config = dict(
    num_hidden_layers=12,
    router_score='softmax',
    normalize_top_k=True,
    init_std_router=0.00668,
)
Below are experts of layer 2 (counted from 0) of a mixture-of-experts language model. Rows are named gate (a neuron's input weights, with its number), up (a neuron's input weights, with its number) and show model dimensions 0-95. Each number is 500 + 25 x the weight over its row's rms, rounded and kept within 0 to 999. Numbers have three digits each.
Before each expert's rows: a language model's description of what the expert responds to; "mostly gets" lists some tokens that are sent to it at least half of the time. This comes from a sample of Wikipedia text that the model never trained on.

# expert 34
What it handles: Isolated capital letters and pieces inside names, codes and titles, such as LG, MDL, Jay-Z, -all-, -igg-, -ust.
mostly gets: "G", "all", "004", " American", "ust", "008"
gate0:498497483468507516528478452552507513552534547521500473529518519498523512526465479502488516497508497485507515530468490546502510462504508468468536471532520507524514488476516533500474531508484507495491494488483483511498497450534466516527523515486484449495518484468443486467528524486460526452
up0:496488480548471515495517486523515488482479457516522493491509470466501445477494502489485519478505516513478470506451503481457498512530525492482493565508491467481504487523473520532538472557543499524465549531506477498508480509524485473489495503477504511511474474482484553490529473477543454502
gate1:503525520516539510480542584498448538533499513479494503529469554462518482459493481510477512530492503494463473496518516482480464498528533515466475505484504495514517536485513496489464477504493485467510478480507495474512494485453507504488524507505453470507540472516541510467473496515533513473
up1:511507474482520508483453505465465498505488522519522499497471487518462512480499498494519506507492543490517476525553476480501475451478514497517445498520521519521466498483511495529479520531454497497506540508486476513478497535448540503503492488451462504536552478467548520528508532553495501519
gate2:547487535519501473483517498448545512506456540518505422506505497547494532496489493540448513536498499505538469537501505510495470481517495539511509469490485507513460544517489517489505450504505512509530475519490494500474492466473507520533505470503526522528512530510509489494538532514485474476
up2:503503462517494480454490519491515473478520512514510484495523541485511538483465471531483497497545506506475467488495472513497459485490477440515469514505467476513490524489532470514481532507482528493484479453510515488529513452483524486540516529494510519538460479512538454509514457463515497558
gate3:470543508497502460476527476444457473518521494544498487490482492525481512513509521516503504480458517493463498473480463481497504454490482480475467535526450479485561507519510511493519504474511492498551500511490500473507508511510430526460504502532491478508520476492490503524442454502506512506
up3:498497527499467512517538539519525540460475508502497498567500490465520486468474514466505493506463527524479479511513518525488446508499496524520494515484525501541467494497514478489451446544496456492572483510541496472514501485461504502541501487475509496487526453490493492485494522509517516488
gate4:475517544515535513449504490528544541486497480515467509509525532466489526543523467476510478449463503507537498485527492514495518517478531502471550483487496530480512487512493462496509509476494537520537520516508520550514517451501470499498476501467489481531452550507503486498514463466507500490
up4:531516448525499487450465509526514508501472472542460491536525488454519499503513462489499526503501485474511514495478494496481533525519488478489532504514517509473491539586501509486530480514485498533489493497536504472488513535536477500529534512501509515507450478535458538503530486458480502487

# expert 38
What it handles: Country, state and nationality names such as Finland, Texas, Israeli, European, North, plus table pipes and capital F, E.
mostly gets: " F", " In", " ch", " American", " E", " | F"
gate0:490467458514502481462496515487483458500501491482488559493558523494508525489503546569491501513517503477443502533482527508523529486519479470499494482522470489458501495514501486509469530526494485455482502525507523556494479494492523560479461485512456478474516501520500510481508534517498508526
up0:515516538512490526498504500476487547471498565481517494517531515509540522472518475482500514522511505527511479532509506475523480488503461491521544516522545542515486498467468482447471513534554531500489493498500543498531534464520496509473482489473519468522507492490472519481492520435469478498
gate1:519514509501494500544518497511494464480496502507542488476518492513525540540512530498520511529478494503505499487475538471505521531535528513465502486524514536485488495536512494527508528516535517522502501488478501408430526479551490498517445509509531481487545500488503533523473490482470528508
up1:473517511508500516508481479529534448506496495485490483480503489498498569535512519461506494546490501465507526491515541469490488484542499510485503512510526522448484511487498421563514535515549525537516509518473496496488509461501518491508522508525526506481526541488527514512497474516461505533
gate2:537510521541492490499509520490507508521461515573529485515503498486521465495515477492462474521480504479521478537465505539527512499539524499472488487492514479471488518493467506539495505446519509475535499473482472459549526480514554467522532493502519439487494501479474499502480542510479510480
up2:500523499477541514517491486531467457432531499483498506503481485516491534514509538491516543443495515507484519483502484484500516496496458490462515506522491538533525507520493521483525461526462492539465500486487509512466485510527465534495470514501504527453472496516520474478464447457479464520
gate3:508535488517497465524539543485523477520535521484503486514518476538468453484489542518526507495488501525492520510549503477480548494515500513516557525460478495486539480491527492460502517507488474447514441498472470500492439476476475522491496465525516487491503487522505527510499509520509479458
up3:480505512484500510513486473510517490499499512496454490494487510491465486453465481544538505493497452482511461478488493502510499495445468525528455485532513516499485478490538466571470510491466518549533501522521513478442509497507484501527501499458506512514548479515514529540516472483512493547
gate4:508466526556499474477505546496487533473486430497490507492519488535500523516518490465508503448510502529451525519543512497479529488520537509498455497505516501502497529511538492515533523529560455527492477539526507508498472520488478527483465507495506488492487485492520544500518515514510532454
up4:490526466478521498493500510512497472494472508513541489506464521478514466469510499558515514526468469478506507487530469492540510486437501459532516504510515483496490468500485482460437473467455497486492530483495520498478533523545477449517490464507523464520478514496506521507463510524491497546

# expert 15
What it handles: The prepositions to, for and on after verbs and adjectives, e.g. restored to, tour to promote, promoted to, for the Pirates.
mostly gets: " for", " to", " for the", " on", "ed to", " Br"
gate0:526531533509515495528500559547476490497510487508465477530515508447499487504463511535481500497482471496547511490527550525500517524512514512475478530552506468521546498505503491502529488529544539492478512550482521481490502504537477497476470540494528505523486551477513528483517461500477486493
up0:497528490495517515523528520490479564502474548487477469480504534503476506477514497542465495507490520539483472495468487483509496515527502516512477490481505532516456516498503485456462518451490503504523517471480485572494529481448530494533545471475477497480475464486480441504496487488507520500
gate1:504512465452494541502490470557481474530490468477509482518479518513534502466477464491475496513526520500467518490532503533484499550503528443499498558510531475497489508516511537496498497479475496522460574496502513501453523474503468512516507503500522521507465516491485482505490502536477493447
up1:468475533502512469539494498506546529477481525516482498500468488470492500531532531508534490516477461491524477548477494498485506468445504534525525459470491504525515472484503502522548538526498512487473447526497502483536534489497483457519507496492500478460539517524494475487471492448482478521
gate2:460468467497496525497518527499484461496523475535522495533501502521482466485488503510518490516473492508493474508548541539522489487436470513498517512551505500501527500518520505536567513526503511551495499514498534473481476504545472466510484520486501575512488478465530483510516484485534500490
up2:513534507502509526513478501496514567521503517502484535474519504474503515546506475511486485465553515516488486497490480450492470519537459476530495507472443470517497458517521458482486500468514479476503486510510463499484503497467487489508559508477456457463530512523507518514510511540477538508
gate3:492492481469549474504468498492495518489517538475504462535506506512497476492496536564447489524484477513462479509508493510525516469519464445515508454479486507503498453502494488486528456474499498474470492538473487505484470491500519493474544463486472507496490477533483479491485517502446455460
up3:516477503455498511518475516499482505446509496483508457562486508505461515492489508437505519505508479455488506474563481513499500533477494521464493496558509462513516515518501492517490507481525470489498512525503532509492557514475489515498471544550484514434491503493526466481485500504475482495
gate4:523432502483490475471489511492520510484508497497523473571436441491498487516484517463524498524534501494514514501511492494481486509519510502529475490493498474507481465465489474476520492492468456506474506543538479509473542524525490544455517507517497499495512521503511533540492498486479554463
up4:478471514500466483440510551503493484499504480493515478525517534454501501504488512482524470518533518497535483514493506483471500518518536467517488536503499551522518465530515493479498478516516489496536556506496478548535490489523447499509515456476502512522504509441476517542509457456485511500

# expert 0
What it handles: Capital M, T or Con at line or word starts, plus syllables like ens, ass, ax inside words such as defenses, Passion, Men's.
mostly gets: "M", "ens", "ass", "T", "ax", " place"
gate0:507487458552512521521490529483476518445525525513484504537482537480488500512473502526522501530518486528472525516495530491512465508486478511467504539500525522554479497470505517496490503525466514448478441477539482476487534492517469526516494508510454528492499522492448516485502510461550510496
up0:535537528496482482478498489510530505501503493483512535540518520511507526505519465506523535499499522529458511487532445510517549504499553527512503486458460503510486442506463478479457451488486493482541504514485508483553466502522528477487509520501489479515498477506502497518474479547527470455
gate1:478484497521500544534460457491494524540501501497484505502490503509530493512485503513493474499539518504460508492496504510531504487495445499514511462478533455459504457481493496497514541512523460507435455544490501485492543460498484485531494536514454475510470500518461464524526545499522495493
up1:483510509491495520533481520496539482488534511498432471511491485519547458498538512516511507497518482511466518539473462476504501538471501525473482507496496473507544537472556486444499514501490502486545473511515444491470523466456489499537490479498485485492534477512502495470502531483479537502
gate2:522497509564512475492508501494503483524495517540556512513443526479465499510520475485485461491498481472539531428525479513492513504491486513498501509498479535503488484514509517497533532531492469542469474483513499498490520499507471487526507534526482513492461524458531530575528523507485521506
up2:505454488545532474487507534492483481524540556491544521500485519502462463507499479472490526519488484477506515455552489442487450528475506539501496510484504497508516499471471456461485479484525488477504491497505493490510505471510468476518500523514520501529511490462548524508461521470546487481
gate3:510523485489553454497520551488485507481491526482520501482472545517526493457496525496488498477424514497525489475520538451521449489509517558486496497506479523507470495476519477524507516522493495468529510481499519493501520497467459528496499502487493495499478492468517497569482496470500555485
up3:499535451489487526467519504520539502535488498508484504434525484514484527495534515496498526505505478468502553492529498479502523493540544497498507525524513519486509488500510550546534555516519505508479532525480486498475473492510487490485485468535544460506486499515549483491491446474475457498
gate4:516532493494482497514521514512518484497489495462517474482499490475549544452484461458558493546496514513492460490506515532484471516464486520510520467507496444488495490517510452517447481488511522508502545508499498525536540471491492516491510518503492512507528452522488529475508531516542553505
up4:552507476458477487526522537502502506507485506483517465481497497507503535488501483499468486542504507499471509557511528536446512483486465505514480477514489509483472479544483481497469512481490506526477530490484518489524516532551489529437465480481524473489532508509444525521543549493522495500

# expert 32
What it handles: Word pieces ending in ow, ay, est, ine after a short stem, as in Show, stays, Road, plus words one, time, long.
mostly gets: " one", "ow", " pre", " time", " long", "ush"
gate0:474526485523521481526480514529534506520440549465499530513517526501521517530466484469524451519518513485494518530470536506499516488496488455510533492515454474494526502495520486489512488461517499493463474506529479458461511511497441496474509548503535464497532484549469480504509506521509483487
up0:535509507478458514489475472480478477504528477531497493528511504480527513500473479454483461493493494487511532472545468503516513508564500460461511527464514504475477509516533505495524529529502526594515495479449478515514507488499481526499490537529503534494484490506536549517515490507486499506
gate1:477484472528494483520507539503502519522509506475522477508504495506501514465482476457546509495501458545506477515490479508481450467455465520510529479534531505519484469532534477488486498517504489471547471502550548476503526477520483458469484501478504518468538503514497510475430493514505522469
up1:524528532511482512495515481489517495506551499495493489518485501477537495465515471482497503488515483463552477475520465502533469448485524513458444509522537452496488468500485476478523481469489481531568481483523482475495501479494488473538530519514499467472505493549481508494478467458499504473
gate2:524486496519472466519526554487493490519464447514521510510497488527464497489497490481489485544495535473531488482495425506539515496480500505516494533532492520537524488517545536491523475473520495553497490452492484509478457498457517515540504519521545529513481484509469477494482518486506513469
up2:519492498530532520495495484473517502523488482492464470530506461481513499482452504535506488473544490494498478526523495514443499486517495533502500508487453511475486527489489478496482508515463451475478466524535506535552511496497444550487506527481440485500552502464508507499499536524471529487
gate3:548471479473495508535489488546508478504470499538486511488449471560468495494477520524505490494494507468529487482511501462447502483465525526493484521468564494458495497563528495549515528509490492513511529497513506471486525503499485498517537454493493525507463481482505501503521468529498472508
up3:484485516488501498483493494565487516513503444500487511517542497465480510492539513493519542531497498522488486475505516536529484541546502524527488507506510485506505484471475465482454477469505503512532525471493517523453522498516458496489423562533528487485496507534479482494525522490536509507
gate4:478531514533486505507497489503466536500502485496512495491510531549522521461547509499500481535505491518495517525463546506508511483479491485512479515529519484466500448519524493470497486514482497485495492444529496443483445478524442505537470496495521495417499481502473490522507531505495462515
up4:550487505507489494471499499513544520490470507489463507516523475500537497548473515496505522469498482497526453480528529513491482545479516531482505525454507529481464511460500464489493435490537463517531479503461490504495521532531529497518502523505510489534509473475546487467487478447502514475

# expert 14
What it handles: Middle pieces it/id inside words, such as mon-it-ored and qu-it, and possessive determiners like his, its, their, plus had.
mostly gets: "it", "id", " its", " had", " their", " his"
gate0:470489502506501466507498467456514523453501537528494483481510484471501539524475485528505454526475478481490507457483473455470496469533510553529505476519494502499479493487494516514484495503468515432511497487532479471505515508479482497517512485500499467534456490534537465443525475526485514460
up0:532511499491468533497509498527483513530546473477516518537494461505503443474506520472505543481477530498493495478525543526511482523462496464461491516471544477490514498508509507492500521483509475564492537521475546541460495484487523490511482525501496539498501493511496529542478517456484456524
gate1:493549552531512522487489557477546457490503543471520486447543529546507498504527525508483498489515487493439495525463509500508477542474516497481505506494471511523500548494513493535467507496520483495501504514558484480490512493455465510461499513477501516495530515474503515502456492520492501481
up1:519503454453526537503483465499481520454504449493517486521503489527511517538481520491530524509481522525518448455525472452488488493498477520523505468505508502478512508527475542467517505511507503466525513544454491526526490493481528490528456525520506496541493487506538487516538469451501499524
gate2:517471493493575487509500511489508479504505513527492535515489498523531474522496521508532467521480455495484486499516468466457478541475533482535471514453496484482492534519477505501491502527518487466500523477485538492442529491490514449434488481509499505483545490479461488524512465502488485531
up2:492465469526458479485508542517450509487499516510513440514496505488495523464505500521468518476499486526462510507474505525548556449517493492508512465574512493482509474474507477482530486485484517475499466488547470494513455503503488510516547507511484531503487559528510512489500521507519516508
gate3:530505522540492517498478480502457489491488467521498503491508436507483485529534500527469485481505451456515486483493549506454490518439499495550486518521495559503504499485499507515503481473527478509483490511506534504499464499501499512505526523467472451529524519529541552517504535511481521469
up3:493527487519518506507499508505462531470489429513490474514466492487468521480488435501479532498520504517507520481479459505493448514470477473514494531555529495519490518469511495546524517493444497496546521489515513473497487490477493500506538521520453510511466485533559484494499484471500526491
gate4:492486475497460513511461459495469503529505468504489497494540546468525491510495492452478529497525526517415499482523498490573514508529501477463485498482529487500531477465473438524489514491491489519491479476522542506521490535541512505503518505537486487510495504546520499480519500478500480507
up4:531497499493505468524533501506513527475494524488547481489480508487459494501482496527506466517468462540494520482493478471489479499495499491552483529486495452538462532534495519494519482501538500455498472501483464433446528475468467473491450512451475505512485481503478493513474501507531518495

# expert 23
What it handles: Nouns closing a noun phrase, such as practice, principle, development, Company, Center, plus capital I or U starting acronyms like ICAO.
mostly gets: " I", " =", " U", "ep", " found", " school"
gate0:521512459516522503477491507543520485450508485508508515511453524470529524510532513525476510470510475523537463477504516514489484525507534495512497525502526502521514478535462492521504521523549586497501489536447530492508487519511521502486499504528527495527496552453517488525456516497470515498
up0:469508483492476513484485531523497493470480476527507487465496525537506506533481496483472507508535511528478474502491522525540494529513530515528522576509517500569521523491483519455507468504500516482511464513444502514488490517528537527531491470557535506527497482514447493469474483505514512483
gate1:497491454511541538521523500528468485528528489533477452498504515514494461494518550509507520485492463522461533496505499519487519513502484511495481506498497473508509508510485513529468528548496556489501471492500488504454489502491501479461464458515437470500529460486481483494473465481557461510
up1:470494534493497517478527477518510518546478485508495515518499472521466505477492521481556532507489497515492486484505526483448517527491520541472495525511523524514491491542494483515454453460529448518483543473512530524500561488494515491541474518477474466492506512494555472534506506518521483522
gate2:531515479519492484502510466500503534467499497479510526508496486512497528478518521475503462512521492519472448501522572486496482462529486550509494488459512445526478508519490516519469499535508488502497520553475512479517517468511470508480527550484521472516494509563485482470458510468528509534
up2:478475481503492484541487467495484492502506498514478490496481472516490506539510513514561508492512495497480512519478478469443532480504476537563531544427504480540535514490460548487508471511526502472482466494462508481489511487476471487475450506482486491506499489554505488463504484518498505480
gate3:501503482490547500485479545476471505478502480475526479475521484481510510474518448495497520489487471519482490515487474490479485492500495539510503526465502539510509549453509503434520505472486489478496469480540517502494520487486502484460474557545523421511488524473496533493479475495524467494
up3:539508471523444488542530493541501489498519489488534495512485514494463535502488496476506523484484507517511480476489491480516532481497501488514559462507467486521476469526481513543519458548498509463499492498484489478475510487518500493499481472456532522486542540554533470468504488454453525501
gate4:561483489520503535528427529543523526525492491521496490423505495500479479513498537497509487463471506498487485484455553475478511515494490521502472518462467523494480526501466527493501472460514494457488499484489519512507545494496502521489513500489490499467467524476510496520466464516457490508
up4:445515529506488474476529433505466496493509512549547514543560488516555512514527504489475514488540511500481493535503501475525514484461527492474502502525507470526508473510513485508501532542501523513532497531513452505488459496518476464536496531496504498524538475525521515484518513518529504493

# expert 33
What it handles: List-item hyphens at line starts, end-of-row table pipes, pieces u, al, at inside foreign names, and Thai script bytes.
mostly gets: "al", "-", "at", "u", "un", "ual"
gate0:526499531518525488499459458492485491500539507457543530468496494499506507520516523517509490492536487485511480535548447468489484443447483505491445493511491487474467488498525474499492516467497462471510506479523494504522505501459514501455488508505459520548541543488515504501465548510496505488
up0:490514510509560486517523485535516546542458484480493505510467495507502503489494476470488465477545487499512521486485513480525519458484505483476469500498526481488449497537512475435458499475501500509451519499525522487534486530520524447520513498515528460501491549505491551525481526507506477501
gate1:497532520512528453490508539508482536459461516501516524477507527503479467501491534475501477503509524473478513452539518574494483526541483473531502442497463474530482508497518515495515529527520507470459472512535498510498509521478511522541518508506469502537469490521530494484485463533488516489
up1:494493536499507505484454461500536567502450470503533505509463488469460495471513528528491485495521492450468481516490491517483527564489457475508512458503512463518450482490482525496512538504510489491502521532529509535486503559500532503478509484509443484522509532512502513499496512509501504511
gate2:487494543496504488569496551482500539515485507485524480516488447509529462488447547523493539519507499525524484458481508504523459510494496489511488515477469480504529507462514539460485483516496455507501475515523513503487466495453509528552507500474509489517487457496481485500548514535507513490
up2:496475528502471473506472484526527554515555530527508481492513453497555478542477512516498494514512479497502512484507509511486530475481492505505476498450547516493469516509489494479470514473478458467525461475523486469506531490493509503470539508532493494497512510499546490445507530496491574483
gate3:508462473500491462491522524494525498528524489500539518502492493496501476479499497491533484507498469465484475479514510465470531461517494468508422484491491509468460502489438519483461483476516493464463503487489487515539476476476513494545555517469498497509490491482549515504464448517501538490
up3:550524455530535459490534503480505466530501527479481529523471508501465482500529507499530517450468533502526462511539550457533495476513536526537470472495466502471516503468475500485506532515541519508489490474515514473484513474516490513501502478503522490499472479462545473530479526504509482514
gate4:546526496484461519515508491508499484485552505494525474534477538516474462526510462528457542486502504472500487478511495517489439451510486490479491502525497528521475496491522496539464498494501510501536496483440485457529497474467496494502563508479478492480529523490549506500501470484543522503
up4:495493517492546478523470547486512459500464521522504499477520469483499496481455530502503525524481516530496498536466513505487493571494545513537468484466508465490537532472499541518529489487521491465482517485548498508485504518518542475522482515508501484524491458528475447469466511523508500482

# expert 46
What it handles: Table cell pipes and P or St starts in lists, acc- in accused and accommodate, int-act, and phrases like from the, by the.
mostly gets: "P", " St", "|  |", ", P", "act", "arm"
gate0:473496434500456477497489485477494524500526471523472506484528476516550544492517443458544481524487492504496486475531495504480495491493494532477485523495532485508508502475507458472477465479487463510531508444513466517495517499489483505524526483535478459500519488535504518502469482495534536448
up0:491456505511475481523541521524490468434524498497491491503516463509509537496445499483502513534441523519499488528528533503504445508507505547510524529517495485513469562533514491519510483512489492547466497509524501517532495484470539511472505495469516490498473474531494472476466527489506539488
gate1:445497472493499470476492512501522528487493514511506497537490486518438514467511500485500492492470513495464535508486513499516529554520483443474541518504494460527492451485486515502529446488525535494513551515471501539496479531501507511449508524491463483490499507561486513469469498490499521521
up1:492483472491489495505467499530540534537494498466511523518476483460444498467471464484485441505461458474491526437520473493515448523505525493517472491535494493481513456491537485485465524510504462508464541490513516480477531540513511488483482526503514531474516518497503492535487496514503503479
gate2:489518466503540491477475487434473476543518457516493547463490470533473496472479482511497555520460561497505489497503519478505501499502526522495471527500509485496519519512482527480523551520518539534514521456497498471478514508464534518525501473488477499500517533481488532482503541469493526493
up2:549481497512502498501482537477443465480479523518479495546483499553513530556462496505507479470490498501510511524495527500527480501515484547507484451507509474500500495478510436512471490513482496508470477559496484518511472510511517491458490544540477471493499484478491513519536538540477474503
gate3:500455485472555471486524558498514485485508491515503462517496492500484534493484530498528507521445514472534484519496544495518489463538498520515487502507550545509474480506525505440538504501530499496479488498504498496537529484526523484509514503540497487468500471467455489537490473473463461477
up3:494445510503496523485470512487541512458473509493531538517530516508505506478487546526502473504517461521475526473495481502520506495461476490505497527509502467517472515503473540514515535550498508505544482481510561508468462525512486529504454468518494512490448492483507513490476547514449498539
gate4:502519470486513494484487504530528514496523518487488530519478444477521488455468519534514479504493501504523491482491496498487481507460466510515482454502511521524464488477508467531485496519446455511538469438519484522503476484487516492465496495505449500548531528543526535525532491542474470508
up4:504491500512523486505483503522480537485495496455517489526479498491548498486460509543525495480484465534524510480453487523507477486474459477536492479476504490525461472519517480471486513546471500512559512491522546494482462476467534462484461488480482514553540521512510517503536495503472462486

# expert 6
What it handles: Opening pieces of words split by the tokenizer, such as pr(ime), Re, Tr, Di, often in infoboxes, filmographies and footballer career tables.
mostly gets: " Re", " Tr", "up", " no", " Ar", " cl"
gate0:494501507476496526470465523509493561475481502497492463500513502457548462502499466522498499507495537472450461539497540519508481519534474513522463493518502521474513508512486565496456505485527537469469517515543519468480523510547486526488508496478454505505480543508521482506520503519470511492
up0:494538504527484513453462547508510520495501465489453487520486491493538518481505474512529515493502494482446460519505527519540467527502484553492494485472516508498501510529488506521486524536526571516510468545500496528522506485512483501506512471492459501482454539508482460469505509488474505551
gate1:515501491498518502482534525478511488500498489534512489484532468504508483544530495484473498518507502548509530531503497548526531490494476529503536473493501522540509526509534465497539546529516483496494474481482507496477536485559496485571439507530446510509518496494483501514517511508516532444
up1:494481531516497551475467471503487503473558506518483499497526494476514509534481485526527532529472539477496522486491512481484482522527498460497511511483505471494548475456496553514500502446446530474513553503522462523482510508475479514548502512472516544487488537496530515477505491480479475517
gate2:489515492544528454504513486470504527541506487461498545494560537501512508475501488494479478475518488496500515502523508529509483490525499537521497524493525499534452500495481460471455528553543549509478523494456538509527511499507506537502513498529469476460469477486521502481491537494513537475
up2:483477507489457503479500537514481512485491497536467489502475523542490488558503555516516499503519475500500468526481517466524478516484511500509491465473476507525506521515536482520499488483520481483484479530514447464520456492507469496535499519458548526525519510539442521460488468514475503549
gate3:502509501473515541487527464522509507508460513507446472498462502524526503512485496511521526516457479543477491528478481497538519495491525474472470473498478435466508555474466505517488464551488508493501512466535491538484478478495482499483510503509522487453496511471469495503479468492495436485
up3:513514538509485512503495483495507533505541476482446514565485499509534507543524488522513468501517500446505460541513480489505542502483469531513520505472478496509524494528520491497481479499499494542490471560505465492523525487495508493562490557515502495480490476527470453490480544523511491500
gate4:516491529464486487523489466458509490451468511476485479481490503536508488465535543479506498558508497492491522519478445465514530507473467527484539498525492466516450494488477518511475445489494508497489474485459499516483471464528444499475502464493474531495518492502483510498468462492484504531
up4:472505490531487504479529452543493514516492437543466474540507526498527518542516501534531452474472447530523503491500505506474489529516456489460541482461498523503547480523527521474513505495491497521551484500504527510530518503469519509516466503496490501471470486493514478519472488485513473484

# expert 27
What it handles: Word-internal pieces and suffixes such as ed, ing, es and ac inside words like beacon, espacio, Consolacion, plus object pronouns him, them.
mostly gets: "ac", "ed", " him", "oy", " both", " them"
gate0:508494496516539478478518462536476495545496444539501484528522487490472477459498448490502497506475483464479494446492483490472474453493560487481478467493522479489491506526529510513481499495485475520513488496488538536485551505477517506519535522519501488492475499509528535513458464468528532479
up0:425501503475516481496542518459493519456505544504463511506508502539492529485494478494450509529452497536494476502493524513511504516474513534454508516507510509520509511454479506558482482518498540485493471482485484493530484456502542522547526539509477541477507455490515484490496498506506500483
gate1:539506490549542462482544514496482517544538488473507524560477529525523490530490505501482507511511494519519527507498514458478494505479537500444451515498516501520511494539485488484474508518546531491520496508482528506481534493494522476524498541520522483517458449511491490536470450488525514495
up1:456489507453494539502473468544491469552459488475518485475508563503518521499517456490523486502500502515462512500541479487503522510544485463501473470525526487482504480480552528501468539482452491531480491518524469483502471500497510489496446500484508491460522464475504514479509497482529500505
gate2:488470510523482511482468490472566479519458542496518478506489503538462493520508524466475522528534512460485508493492482542497488504501465472515532450500476499494457496453540535492482526479513502513477529479467513537490474500500520504490486481502450511558500521489516507458515524492519467465
up2:505457479501509472526474440476524538547481503526520552472491496545441481505515544483504547469541509506472505517511484486490468508502514442498505516507512528502515445477512470496479510510479480513494503490508503486504526518461531511517521483469452489509542507521523538506487510494523531510
gate3:432465497505501501481513501517481469540490495562502489496512505468490499548515508563475504496516504520498529528460477496490538507494487504474462486467490545487495525503472530515503525511504508456473463527515509521507512517512503508454496447466501484528463528484431470481495501478496515506
up3:538493524533474469525536513494513487520532512515515475475488509491489461475558516484507531493491506516506521519512537479507489455538559476482505531511541569521515494504511521455522500544509524472478473483471457470500486481525510519519507471499533542459519510489488520478501506479474480481
gate4:508475480506495498481496495485462488509544513542522490494462498533475478520535539513488473531500482504512536452514475486488526491480480482518501514491481500504503505476512527499536482505490513468533458502450539483479491536509511458446497459517561475454531513529488512527469462494540468476
up4:506486481514428530517455474482474492489441459493488468504485492479501496508475493479492487511464467504453498461514499488472507517501480465519534498476467533550494504473493538499489473514539531515490511537492488523475495507534515503482509481482564475470522513511473513493493467467545469489

# expert 25
What it handles: Word-final y in surnames and nouns (Hershey, monastery), semicolons in taxonomic or stats lists, letters b, x, o, plus of the, or.
mostly gets: ";", "y", "b", " of the", " or", "x"
gate0:439503493519550490516528482512513516504476528513487542484458486479548488524506518474513457517527510542489518497491504557509499524511485501552483487486506464472513497494483469477507524496465502470454488480502462503466506495495484484540462471508506537463476489522456490506497526519527440497
up0:524495491512497454496444490495481502462512494506525546499511486470507504460459493549520540507481541487511476456560527511504487456493516490496497525523557498459497511504466501505528506467483464498527493501505532512499545525437523505497528529486457515528514486524534494523498490508508522499
gate1:500523496513529520533468487529525493489480459478515532527513527492531518547532552505516505497511516487526522521542466480489543509499466512509514518542546520551450499472468531529530474491496514470455503506531500512502535518454488538515512481463482495515521524514519537531506509521507482501
up1:490485533491503496541483533465461512537492563507487492462500486510503521484454470518464494502473517510477450510517518502511451508506478484479485484503499510445572491503508457537475538542513481504514471517490471502485461493502530476473480530536500504501476500493486484466460487494489527471
gate2:501500509460532444489472523466506546505505490498525477502459512487524467542524505470465456562464509484472533473525531538504483512537548502499503466484483488489502527534496527493499489519510547516474511535492485498470503541535517498488479494516527490490465503500503502466503451517496455491
up2:491539528496494560510511483452479496537504490513497496463528477509503506513500509504525558517512507509501473488526466556474484528494479498491525485502449482539571486479506509460480512518500484500508538461493457514521494497504492493499552477494507492500521490535516566521525520453515495487
gate3:440505466574506528466507496485472477518480480520464452513515483505499498492514483452479493466488478497476488517522514546493475458478511488519492476471443514495536487450524449480492536488533540481476496495492471516541496499526502506491486501483492480467512529498525502459496501471514500491
up3:457531502547543519466561510510490493504521460501456478507535472511523507507540493477470501484480497504497505545512496506491512498500516517499492497481467520513525499431537484465480481488488562478504468481500470519527500530494498488496463497483426493486478502502532532516488496470539524507
gate4:505510486487504495513489515489449468483481498464531499489468518482462508443491470512487497495520497506489501524462488482486557471483481519524504481518516492492485481529532491504534500466491512455514544490475513459502443522556531482483511492524506545506545481495477503470416520496498492498
up4:496482503490476499505540472542506514550482503516491526503499472459534480505453515483514482520487496468503513446504563524494466523491509473491474504481539507483515539479451487489539531496490446505468478519501480499496522527506483440481490514463490494491478520482516474523555476468518475511